Below are experts of layer 8 (counted from 0) of a mixture-of-experts language model. Rows are named router (the router's row for the expert), gate (a neuron's input weights, with its number), up (a neuron's input weights, with its number), down (a neuron's output weights, with its number) and show model dimensions 56-111. Each number is 128 + 24 x the weight over its row's rms, rounded and kept within 0 to 255. Numbers have three digits each.
Before each expert's rows: a language model's description of what the expert responds to. This comes from a sample of Wikipedia text that the model never trained on.

# expert 50
Description: Final pieces of common words, like ake, are, ame, pe, ide, and short nouns such as park, bridge, gap, side.
router:110096127117089158103144158157119116165111091115109139143112144119110139120099085112115134130147141165136156126148119132167127131125121158103102131166125159154164092180
gate0:137116123168142100115177109134169143149128157161154099154087108109161139114143138063139141101098150135178142104092133117128165134111126146153147093166150092149124088115
up0:090077122169111134116168110161156149128122175152117120148089150133157141139134114118120111081112190133157150134114142103174145146148142126157134109165150085131178121147
down0:142137173168116144133168111147114147123125128128140113130149133138068133145117134082127159134140142156149168105143123067109149123180117123132142131130129098128124126094
gate1:149144144127126156105142143152112162170122138077149123183168137104103104136132114104140133145118102126152165149146100157107148142159147132137133151110134129103103154119
up1:141156165123117140136137174166129123143126104123161113143169177161139116128120122144137121087147118151163133137134100169100142139127133113090142128130125121104145187125
down1:096111120139138144133132130161109145121125140100155105146110136110124161084109107127174134107117130152136117102140131135156153121122116118123137127150139133137133125093
gate2:120100165112128140192110159077103119077145110118119130115155127134124180139141104157152118100158129136085109063169122114129113129137099086175154173137096142160145102138
up2:119146074154117097107147100127140149139159125148118100171126137111111104186119158141103131140092099135129111139086096138145114112113122163124129109098186085146064151153
down2:103096142109153145138114157156127130169100086092151134131139106111092137146113146106134149146132135135171117108128123125126105137130141138139106100114067125174105135176
gate3:096120097099100137116104117162173160133157141157152145110120129088075170154112111130199153092113144160120166165117120100105131127139113115147097145103158103141144094125
up3:098086140090142128152135132134156112117122155131131115113111152141085136133142099145185112114122127137103144141094130088120119132149091135126123107120123086112098115128
down3:124120121085134152096140169143125169156107106153104147119177112142161150091155092126144106115135102122127125127113160106121149088166105135099114134140129149147150120146
gate4:138108102108107142083096181105164130126179110127108161119133122129106104122128122160146150110134149125074107118087101183133138125121178154132136122129095109152143068111
up4:129113162116112102159120108174117133130086199169105102134105109149137149146127134116105121141160126122174157126146177110158153166093086133116127135117146170131104178157
down4:141141071134083147115082128132111140152126143161138120158132134154164153132110108152129099135118091089112122155141090139166128143135144135068159122132142134106124094076
gate5:118168139108116120137124154153099157104107104085134146118117121087124128113101113065143161126113144135190121148183095123116149129160121091138084112146090132125131093087
up5:148149161108144081153155186118140127154113088116172106100147153123157092128091143133152134109150117151152080142174120123123146114122097089117075183152073091106128107115
down5:146113129141121153160138137152117139135102120129151098189116148136112099122171162099171154107175134124130132159131134155085082138072138132113166104137092104120153109117
gate6:104104126147144090137129160098123134112139112128164107105144139112132142148138174127125134136120161142088150100117130157124127102139125093121113082174195095101117123142
up6:170131139107129156115106124165124090106127155135117079149133098146140110128091104111151131120095122085172115091165134109149121114110102166106122130083123154151117126125
down6:117142101110125108110112138131110119143168170121123136124095156107139165118134141113131144154148115134113146112130119136123145111113132142097135160133111124136118142169
gate7:160186122151126132135168078108129137108161102113121143143176165097117117132131101133145120123146154153142170114159113103136140092161123141163186133110153138115113108099
up7:082104119059144121121098167126132125133140112155146126140119099064152129123169122119138123188090100109099161112098161138095130173118133161148110103107101106136130138130
down7:143117105141104139108054158135165126092111140164111130125104087078132178149119124138085125137086125109120077121182139133099105143126157115137095131138122100126130146117
gate8:131144148186104115109132120134135100133090149150129118105134144128129159142158121115147142131126132139139131083125126178123108098095102140090109135149089123123131120138
up8:130118143091125090164114120162086155137151112107123153132127116161137121116129132154157140112124159172124114140127141088121098124159155096146159144141157123126144146113
down8:109140111153129162116142057146144112124132114113105118146104177105102108189121126125145151149114090137118098171119134127113152155176152156140101099097136148120101077112
gate9:138126117115108132139104113137100111133141066121117140088154183128169127091125135120140141109135140134176130104106120112117124104135136113209128103126101132098171133155
up9:134148164120164103162169144145118154152186125095148115122104162112110132128149131163120161094143129118132090074109165081134110142134100083151166137120130164114106126122
down9:148090096131121133162105111130112094135148129098152143101143133131094142114118130102116107122077128138112171116084088105101131143150092114107148142119153149129109126111
gate10:144097143115118138150111125100138170136122109126123098082057108100141148078138098082127079084109138145149116130081144118129149174130122133109145123176118124129131093149
up10:146124155132127123140120130147121148137128143147126134123119117092151133079078097130119131089060164113132136121082128104101163132107166122136133096148085115135143077136
down10:141129130134160124136142156131121138138106133168146103145161144113104085106114121132122091104134151083113129157139125126145108130147076132094122158168105171115077072139
gate11:112103135119158106135167116146071139111090094145158119126136144129135125145126166143163108109095146098160154138155083127088153134153124164142160119110117105144067186159
up11:116115152155119123116135131158068154139105121136149128092112136101175162126141131137124128120078168142164146161110125134108137162149153152148126119093128092147096190180
down11:130140130111166098205204131102097134111152097098105141155154115122151113092124085095099074157163139111100114128123132112144138103101161111121156113097177197058123148127
gate12:110119087109115123160111099119154159129130126186114124118057124153180094121137088129143124151155143115106134134112156131116138134107129158086111135098120194117109123156
up12:097116115099119167151138106143105180161147111164145171126115147154172116103100095140142119119155155132116146145106159118147152134133126161115138107130094178154147117126
down12:113124124127145160153099095120130116159151170134144142156122155118134137099097112133129139087124112133136137120174087137134172137137151154118111124141127120152160133138
gate13:128134145076113152132121107125106154103106113135161126076130146142079096166121120152173168126137158117103121119143155132147166115125136142124110128136139106117125144122
up13:103139123161139117146130149153134123153167072094133095111144122170120142123131188163117107139088096131140111127143125129117160136121078113130120121116153095075123093107
down13:152084161147137149140135068128123154147137088138147133086146122128100123092120146096114120083142142103136159104143124109168113141107088127127126115067162168119135135160
gate14:116170158141104141180126144170133170116124173113155126188154160129084090129102118149105105116084157126140174152129138128103115167178111141124138151115116127164112165170
up14:145114129101156084112118134070165102141112127139107141124095081100133152103171146069120129115160090114140118112132142140129156146115140130157143086109117132088161094099
down14:098117089147122128114133103105143133126107124144103112133101121114093170125108160108117135145130111075087096112168123090147180099143135138096151192134103134103119128098
gate15:158106145142111145110086088144110148109155104072141102143126140177118112104145141147130111144102130093140132135087132112147105100127185154124117125103106098145119131090
up15:060152094073146153146140142109133128128118164176109117103126141107153149128115127098110153134161133141103115111177128111125151168121107121167113142148116112163149099156
down15:105180112136103118137110140120094109133109206105115070129097132144156100146115141153114162125122145153105100151154138157121069154113128161130107115159166141152143127158
gate16:099171121098129122134107133119107106088107138134108139158118155169131155132100129120140124139146163153108113164153101183126176079088131122125166132116134180109146114163
up16:113144159128083134130109079121138135092161121130132162119165165124129147130116097169152138138149153182158125121152157130191152079126125101115171101178129163130156090121
down16:152146101150162150130100116134113135171135110142106148114167137107123147128135162139110141101134167110113126122110147143115169094106124158121109141141125122145128162173
gate17:104123127104141146128111134141140111119170107108099124139104127151123133154129168153136079129182156166134117121121114108120116132119151124098129142112164114102159124101
up17:156118098149132107147132098080093120134130148146154122101129129116171143119134149118080138123144094120109102119112135146142117101083115099155122129135118109112094123127
down17:115143148136091111120110127140154103154120145108159137152078144112121142143130127085131174106145103133131128104108176121126163113143192110125097145166095123118146163132
gate18:138125144178142169139101166140157124098097148145144112149098159136114142155112124156173112105133153072139155149109142177125139192164125104153141142144128140107141137137
up18:140127117142108136132136131170126158172159134081124124111126151113108095165121103114139110065149125130135172130119166113154137172162104082131142121171119166128163109113
down18:176142147121139117102126111129131160125157140124121087151097140141111122167150114108109131115175103105085106174152143129138159124097109167134117103112135153103125103128
gate19:153130137127127160145138172104121133139172090128139176077134109146152115147130135137124139129121154114136119111103150145098189124145121102178148163181096098113156098151
up19:130114112123129110150154199136107132119125111098093172089109122164122069140127141163139131110104131115133115118136128169136187151147130138130159201193103157098139131128
down19:127126107149123120122162137077098134163142132151109165104136111135072108077122121098144146108167156165121149125092112071081166150111109137126147120151114146110145164153
gate20:100134106102115143132150080126123099128134098075071079134129153140158128124157150149146097145103128096147136149126092120121111095099088143129133123133115102116161133117
up20:159123119139120098117111140109129138130089144176149120109119115098099091123148078116111192121140127136127123098126177135134173171111195116146143155172108147148130100174
down20:120120107158099135144117168114152100104111135128108120153122153137141100144111154170149145081097094144113085137126120125117129112118139138141076116160117133098169127115
gate21:144168192111151098136189144168121149125125130134134134168133137101118094111119116159151166151132146140160123158103118115087140134128151143128111131106149115075090170107
up21:134097133120122123103134129160146102116128094136150153097087158134127106153109121108141175094153142134143117125095081114158138084130169144114151144140128118130165131135
down21:121138088127158149100138132107126151151133154091138155084113130125160120134174132134113154132160120126127084155157122165129176132140140138084124122147122111095119120143
gate22:099150137137118130111151128177132156080158118152124128094125134142162111153096150182137106111127096130108135130124156171141110132173133149135070130133078118126098131109
up22:144146116168131158130150125154137152110148112122100114104124131132146114123110115133100112116137129155109148163126145147143118133159110145129087138118110113100136154099
down22:123136163113148101178142112128129155113112141147115138121159120181173101144128142100126124097113141149126156109116112147134170146149137121139125128099150171117106105112
gate23:100134060139145118149138132127137116114100144121139112122105172158139166187106116108149097173132084133073123115149152103079147141105118122127121150076173136105114135164
up23:077105096114128152136149136140136117145154105131144131141113177161132136129157144162176106132120108118124158123099099121159121208114146168114127134126132121155106154151
down23:077163118166123156086116127131183093112100139133126123164122169121161150155156164141132105129143115146120118134142144130121129131097130140105107159139116146098122103122
gate24:141156078161111100154120141107158159083135084170119113158160124146109149158099132138127115128169114139103134136126133140135113096119127166125116092145116117143139140161
up24:133130106178115171132102100136158139140155139161053145135138158128106185140143153148161137129142139124127180128071200124151104096142153110115126128147103142172136163126
down24:132118146136133150148159108174161122137129124149145120155168136146126153174148145145135124133163142127132073119143147130097139116137141153132091118161135086107140086114
gate25:123118168156134083113132116114091125128121128143105128131143138064129126125088130132184152082186136101117135109145136138130154097154132146144141138089117145146102149132
up25:119125121130141132148117158122153165129165131126123125129098086153124136158176148152127112174104105129130117160167135112120105165133124099119129172164128134131154122116
down25:127124110133107142151133115140107113155128132128143105145136123168111116139102127125141154139113087155131165137072121103150136128148144136184129118097196092155128130118
gate26:148136126107131110150127077131096146145122119109124111112118116138168103113126110106067135148126140157140045117154168163117111147136134104149094102141108113111130082151
up26:123141117132130090162093143103120124092099127175045129200113127119125135122115118114139168119131115122128142131136146085142129107085135133136129136134121188165155150133
down26:149117108087130137101131189138153111147161156107107107135157124119118116109105139109080113139149122140123125105121130108114143095121148123139156098129134093150128137098
gate27:117129163122140112133146102152093140082151101180061128131076122110138114135167094124154090112102103102143108097151138121118139136101124148083108155138115148156115152159
up27:109135098131128102121141141091172107142082203125160126152120128150118145141117154095120136140153126141079135133139107160159134106136126121137167142128161140105103118148
down27:148173103136144157087134138132169135131138160150118140093137158117098164099140134109151139135123098138109101126101181150133139105150122133144119155093087094109133141107
gate28:099144113090120137111164102167144076154120128166125104133119128128125143136136133105143087174167144138130122133160188143120146124101150118101144106094100128099175122165
up28:102123117108132136137166101125140086158088132123168137124104167124133166164122127142103125119152139152101130113180136124127131111111132134086134146114124083154162098123
down28:124126136123124141124141156119152128146079142143098155130149178136142088146142143140105105139129150079118143134149143146112109122119135159164171106114103147137133135154
gate29:119128117094131127105151172101117110093142093140108082091077132128128145135114125090101135108121121139136087151105136136152137157101093115109094108123150095124127156113
up29:167163182146152133215132088148138154186104126141175137117151138136106108122120157181156117140154123133128141097125093128100116134166127153148123157132156109091135114151
down29:113157109145141105087111144131140109154166141108115165146099135077169182152163160134135117121122112114128096116141167159098133111127097135155115116100168087122098140111
gate30:134143132090129133177134108121133125139110166154123123141147125134132101139153112135101109179115150110086133132152137123103107122130117140147122131105118084139092098161
up30:097111142076097143172166120156108111187153132165107191138136197141130135106149138166107104107131165156102148066128120121148149144180134121136121098180127093140088129162
down30:142140134125149147151125099202169068154118142073129111163061157123077123158134141157115157131146137170121151112126172151108077106067105108114090115109136083120134145162
gate31:191171104106116139110120137142145134117127140182138184073088086116150087106144114132114143180134165152134117173067156139111126059134127130092146097140116163109130197113
up31:128135113165126118156106123106117102142081170087115130147181152064066137147152152107103136104127110142094134143151138136137141151099108102142173143103124142135108105158
down31:141143158130096148146157119160111123089098127119143101127119121150148059112139156087100095107126084125116113124111073119126142137097114148135122094080122095112136127112

# expert 4
Description: Mostly of, the, is and table pipes after institutional nouns, such as Department of the, state of, Ministry of, and infobox field labels.
router:090145130126128121164148123148138109105149103152109119135133136092131158125121107163135107097196150141144156112120143125089098132132155145125155142114115158091128120127
gate0:145060111123126154143152180117113157091126164127118149158137132181144109121084096116141108132119137122106136120107144112166126152122151160186126110098139112145116132147
up0:109104097115161127163123100111149166145146148136127126082125137129105126129112106153143097146109123164100121129127147166092094129176153100118098102097120141061138102087
down0:142130133101117138124145166133139138120108189093149121146078137122108140166122154123135129151153168120187113117157147115127096130149138110134148147142120132141104116137
gate1:135153136107138122192076097139160126123144155157089163143094131106136140117140070154165150130134148150111137120124214116165098160099122120161152163124120132091121110146
up1:142128133121135128130129141126122136124147122120143144173112144124142119110118116133139118095141153130115170119141152099128122171118130152134167175099110156036144149130
down1:113150121087086104136142140147129118132116144099141195170098136135083156120155127136142113151139117099180163112135124100109178115122160099154138158101113114124149135182
gate2:126153112134092141133121139161156131132121104130096148111159120137120140108114135144074088125090103125139126112127148150129134135120124114132148176087111107114129136089
up2:136087146120155098107126132075113163142136156142152129121120147137147108135134109098152143129150140155102116150148117131153135106120129148114131111154147129140133117146
down2:147142143103114121099165125136123109139148154160123119142120158140125121123144148122165116149128162145100122126172109119088143146118134144161104128136168142139158094140
gate3:169170164124141171091090134130173151153129111121143125146144111132097113150126107159120122126128100089114151122148174141166149118108056101102154130100125130110123102168
up3:116145121151146116170121072131158115138142106156121176155155134106148133135132088110127132115113127139155137122105109139108122143115105103145225105132096124130106134117
down3:136122111172135123103123126182178116147083154097142154165134133130090140147109111123159130131149119117124130128134127131152085150105111157075148083125167133128124127109
gate4:135137100124123161105137121131125153148113087155139093129141122122129143133177118114088132128082092116140164141131081154098072141106112151120124125135102088134117138134
up4:110129121109126188130147132162121168136124200141153074186091154144105126107130125136154091125125153129157124099141141142135102147131159136118121063102147138137118137141
down4:102125167130126111151116108119140142089111134117134147132134106121121140124148175096141125127146118083166195152108129148122085106136114110168106165118085120110118156092
gate5:120149098130121127153138143137091130122146135164127158115123118157152155149127131094109116156112125125161167130154091110106100184110114142150169144104128133167129107111
up5:098147112143111158132132131183108106169142135168118122142104137115139083136132118138153087155119160172185136112127137106106136116129135131075187118122131149156157163148
down5:167103160108123142138133126131127125121137125130128138136163159121103100105107131078138097109130166153138160116120077121123094097170135129146115156076086142138162130134
gate6:141103079150128104128155159141126153132091106112139173134156114148125111094123144160135176135156112128165118135103118178123112114128159157105106127145139123103114105100
up6:104115082144105093114147163141130139133109131124108153129123086129092087106136120149135166116148121133151108112106116167142124144107149169117135138119136119072125114121
down6:107176153137167126150164082122126128127126165040101088131116118108138110115148146160118086158146102117143113144124115113092110099140105101107112091080126135120121144093
gate7:108104128124134119132074147155140157078120154100102125131127138144103103105152087134107114129120123158117148086138111164142094157129116155113145095166110087145155100129
up7:108103180106172129121127116170097160116123134076108129064112119146083112144093135135099102098138131115135129091135150150133149143121136113164129096094104137120115113097
down7:153117143141141127137167126093126131100108162121119134105150132133123151114124144132133136105169157092123122057143112138141112128145098148114148138199148100164111099098
gate8:107130131115135147094120170138147119121152139088104131118118152172132170131138151135092117137101162121136109127079159112114082188144141101132148150091107151073125148112
up8:161120137113133129134097122137126178118102146114110113152138119083113077143132106106123144095141097155118162139136101156152129101084133120152117142146117136185104110143
down8:170120166081110112151139089139168094137165160124123170154144125174137119100171159118098130082141134084127138116143126142108084136150172118119112163151108136141155119156
gate9:141156132124124169115111131158114117111129112112143092179179141117089119113164144127146131119048115099126143126152112148152069141133118118135151128103137155125154139110
up9:123127114126146094156125131070133113156113099160121127112097082123137094148111136111125162132152109155126112164116095099129176159121121137116137129157129120132152106159
down9:118113121091119183159099131122109142136136112114143129124108127143148084148108150160156202165076110162104113087174156105127111104129124139111128186142117165130166117128
gate10:177169094089105119128131087147122124155135144101143154131154099137122116153108140179141139193141128143197139155145137195103131155122173160113119181127113112090128120130
up10:141119166105150161138126110117116107164133099117165132093103103144139145150123126169148150173134127186118130167125140159125134108169135130126145088115117091115156092094
down10:156130109137118117123118141132112094103125156130118125140113115076171152114097140147134137141141140097134158163091115122100144166156101123183141125136158121126144102147
gate11:104150137063116080124115161132162120128134143137098149099088146064106124143147084111158167098138150167133130141107126060127102109085163175082166158159150130106161136115
up11:127101118127138146172094138119146154057145122103152170093146124175126120122061132157125132133139140109104128096119162162147084183099132115133132160147130109131122110138
down11:098100124132134105151146136159101136135079139155119148105126161096134127133101139163153125096125152161133168151148127084057157157157112183121087113130138128179116099101
gate12:137106112111107136141134105144084159177141106126108161148139122142148132133117162157143095134161149132135139116117151140140114145119130171144080120154132106121119107136
up12:127086089165069122126123121136035136188147130108130148122102133141095145153118176138162101111153161115162156126148128107112137128128156201159137118112141085105111123133
down12:129161143087125083135132152118104133102100114068151152134099124115163127133153091121103118129142136170120131100161134118071178077137126116091121117148123143166118161143
gate13:112121154100101117155147164107113099133164172117107180151120112098174138125099109145171118137142127084088135116129143084146103163108125133136108120174134151117154105122
up13:109116150114119130119135186121121112163174161097105127156113112106141138109146122137160110130137144088099125111119132056155071156103146114127075130153111142117131119103
down13:153170126128109127153125112121115103120116148113130150151096102126130128134122097129102136107134148101121105121129128116113113085136171098148151137127148109133143127136
gate14:110113117170105112125173118126150126115143100137133110101143168155095168115075167137123100150149120119144099088114093167112156129082121128129147130104110149113146128119
up14:147182126129163143128124104119105140154106152128096132116131107066158121178117096114115167091172124160142131129161181081126169109165134084144138135146112097114092116127
down14:132096133075118127130106166136149169090151144139123137152114124157147131150104154110120113164148128080143116113150177150113119127135176143138136096140122115107103111145
gate15:106157144108154081138156118114152129111104083130111131132099118115178099136089082133075177146091122140133056105167062124155142107120153119148118124159126131130184139128
up15:158143135176092135120117128110116112119123132137110135124163127187106148114120155119126074115156116105120143140081160142115093149139081125151131113105114120162090116109
down15:148095097107110119151172125135128118127099124136118130113124141153105165108101088125080120132145127124139161136135133123154118136126110106166118142104150166121125073126
gate16:151117117089137110124120095137150141132138078085121133145127160104135140103103133101124179124119101131124149116110156138127128139105131143143173144123120107159096119112
up16:164115159125146153083120107131153135161132126056168145158124168155132139112124126122108151134132106122130150112102136132110078143178163108116134142159127150077106155109
down16:112109129164133101107149140163067124103167149103138123130144125148151085116160131111142154115114101088180154155100083136111130139179118121140141110132113122106089139096
gate17:113110131128135105152159145107124107142113112152141113099109143098102132094125099134144095107103115133128147128100127111115123143164126191109111139144138125104119144173
up17:142091123107166114123143113150164154131123150138097125125087079150138123136147146132131149148180107107126117131148133147135094107140157059134132077175132124129121103113
down17:097109098121144150163096124140160101126157124157100156127158138147142086114099123172142175141069130108087130127128163154128158106062161123146135159093114130153117131136
gate18:116149172088126112130123108192154111134130112127184128155129144171138139089098130146102078149126123138142107102096120088150115139116169118093135146152120117095131162139
up18:118165125146121139139098161149115120135127130165118093094112161137102124134151110167166134135108132138108141131119145096149133134098111114119129122134111170121123110127
down18:084137064139121137112161150158146149113113129036159107101116114140109084119111108104122136130126126119105101112130103106139147134140128106144110148156087123160130128114
gate19:153109128137134106126129116153103109127137072130147107108141113124140104075126122125147152137141147152141145124094144151097150085155120125135183133125121156117132169080
up19:120112119128109136112116147126068118084120060126125093136135130095143126139124090115149141147140140132130130116141127141116175126110070098133179130127125153133109171132
down19:091107113121079071149108096081125104120109126135129107127154143137128131142171155124131119124127116135124144089095088135085128122107123158119117071110144127170139110127
gate20:105101083155101154148194120130122135106099147098141123071155136112115183134086099150161116126162120133157120073120139132118203106146132139129179119123141139113118120113
up20:148143117109136133143169095119116151122155096137171108147148115115158094120137103125117128134113127089135116141139077136115141123094156076147149063101140123113128127106
down20:206166160084110120124159076103157109130130137109136160159138135135163141111116122115142161117100155113169128153127120117108153126105175120145068164118093100169158141138
gate21:118166123172147153093118105125107092116110108176123102120152153067076146123149139137142125124113156142116132148119172122116121090144090123110122134145143128153119128145
up21:128179147150125143098102099103081091087136134128115104127156141129078153137137137148148139116132135138116137122128160117115133114113078101123111145141154156131107129155
down21:104119116122107145109147159138157131147155123123142111105130121140132113115146144137100113118178124169125121069133153170113133112122053151112145070150147134094074138172
gate22:142160156089166141132119079150161136135166133146094081124156141106170135138193139123131110138152140152177121133108151110149146109105108123129124156103131141099150161142
up22:122113095161115136113130195107096121118073122137154180123134125156100144107097127138130160123112102088101144139139115160132100157151119124133118083180131127150098109132
down22:121102134137120127099164110116155184078157152175152114097109147116128145124112119104115132151144148159131199093136120125103125118144147132124140153165115125129164120117
gate23:141116145122124185145147091121119159138122152144139123177143114132133135098167153146158109160139121102132107112108091091157152119137107108123134102107142115124132122138
up23:137096112144109120176147125138081151111124155160076110153179147143123148103189141147162083092135136137149153114116116088087138146166122107108131109113162122114133160145
down23:161120139140073125120158150115142185115119118169139104132109122144142064173118111125116122136113117136107119109097139134164112178114125086130132168163151149148155109126
gate24:110094189094155046116118139101091101139076093168114114104120097127144142105146101136089131155168107111128130125126089126142139106073109137139150151165129078119121123143
up24:121173100139148157105128156168183153142095169122159159148088119093125101165122139112163124154107119125145128147140164121133130155138117121102115110128174135122175128158
down24:106129114111145114129105144164127123088160131135129089115117128161074137137139104136119162119122119151130133120149133118119107094112149129118090128126094122112172156126
gate25:122103150117158119150087099132098128101130203172119164117123137133100131111107092148135095142133106115073108177132151157132116153106099134119141118135111122132157107165
up25:142136124160138131122098143118145091125117099168126120139123114092112118117140139130157101156163112169107093130107137139114111104130123145105140097168113131147114134180
down25:143113126120118184114076140104149138139123109143132115091154144132131110119141093133168118107107116112120110126133146147120122117119115139150134074146115115110143095136
gate26:122153132104134122134117106157164122162126120151122132160090098115138132131126128102134153138133172126128108111122131079111103115116130125114178160147103130168130119059
up26:173148129134135137121110130120113152106137071132111116169136117097128114151119137128105155106132143151152152145105119127155163094116106166142099150157126132115116127112
down26:124130123109138126117121120136169102141109133112146127093166121156099144152128142100099131148119089099137142120102132133108080151168156120126107101135102151120115070072
gate27:106158173118148150172124089134175120103134079134111121155169109092133125141156116149174135116127104130137149161165102092137162109115178101150133134139141133154117191159
up27:150139148113161123156129128153157125122115112157139116146117132110149113114124098091127123149109099144153139164138061131110123125131189126176092108146100102101127173126
down27:153108098189184120116155151084130092156118108084132131119133117107161105122155188107137115108130110110129087098128141112109136096122113145100109108136117139140054157108
gate28:096133087077164106167095122119141091169130160104099098100103128135149141117156101098174145155135111132123144132139143088095147165155130115102156128127100111122133164147
up28:134126151137155141109129141133168127135123160101157126177182158098100118097108154151114141077121117107137124116110121108154093134149108127084088160170128143121130109132
down28:106128128092101112183120131150102146130122131155143094138122144143135176135121088133090152125109098153126153104124163114132147116144137119143180140143133126104124134086
gate29:141150145130092124128143139157148143130123125148170145162110117139163145144112135155082102114111128101112115134123118116121134144098132146179148140133113088172152135124
up29:152097158106114072138103150128156126114133140108146181088138106126136134113099095125099138140127126086123111145142111106145148126099135140147100132127133088116156106137
down29:136161121116103119126117127084133122153136129142104107126155101157112138120137102148194122091128100149111127117129109135154142090110134122100110092106092144127123168177
gate30:134158117120144155125123081122168125116126114095142118132134126163109116126099108127121131097091144101179148124119150142118141117157125160120100125111133091122118101089
up30:130109121149120105122122151094169125146095130150137182104119161114098139159181118128143131183138058139086055150140088112115120105095123104126147133112147134147134136151
down30:138136155158116127134155102126116120149149133131146124134116136125136094123116146101145141109145145104176122169117100136107098129156144142183106133129165094175099122073
gate31:130116170118132140113165108147142155117116143102154122161159128142155069181132087104094176107129109128107098115109124168131182129092140126115150110108093145120149105104
up31:096057097102138162127132124159165161124138121111142136059130127142145131160127143129099191118126107120084129116120141189123136108093143060140157156101068184117142073108
down31:139165103149091145109143098088156130170130152134107106124112133128145125138131121145075126109151151132084137113122129113127146124119150089116116113132141148121106134077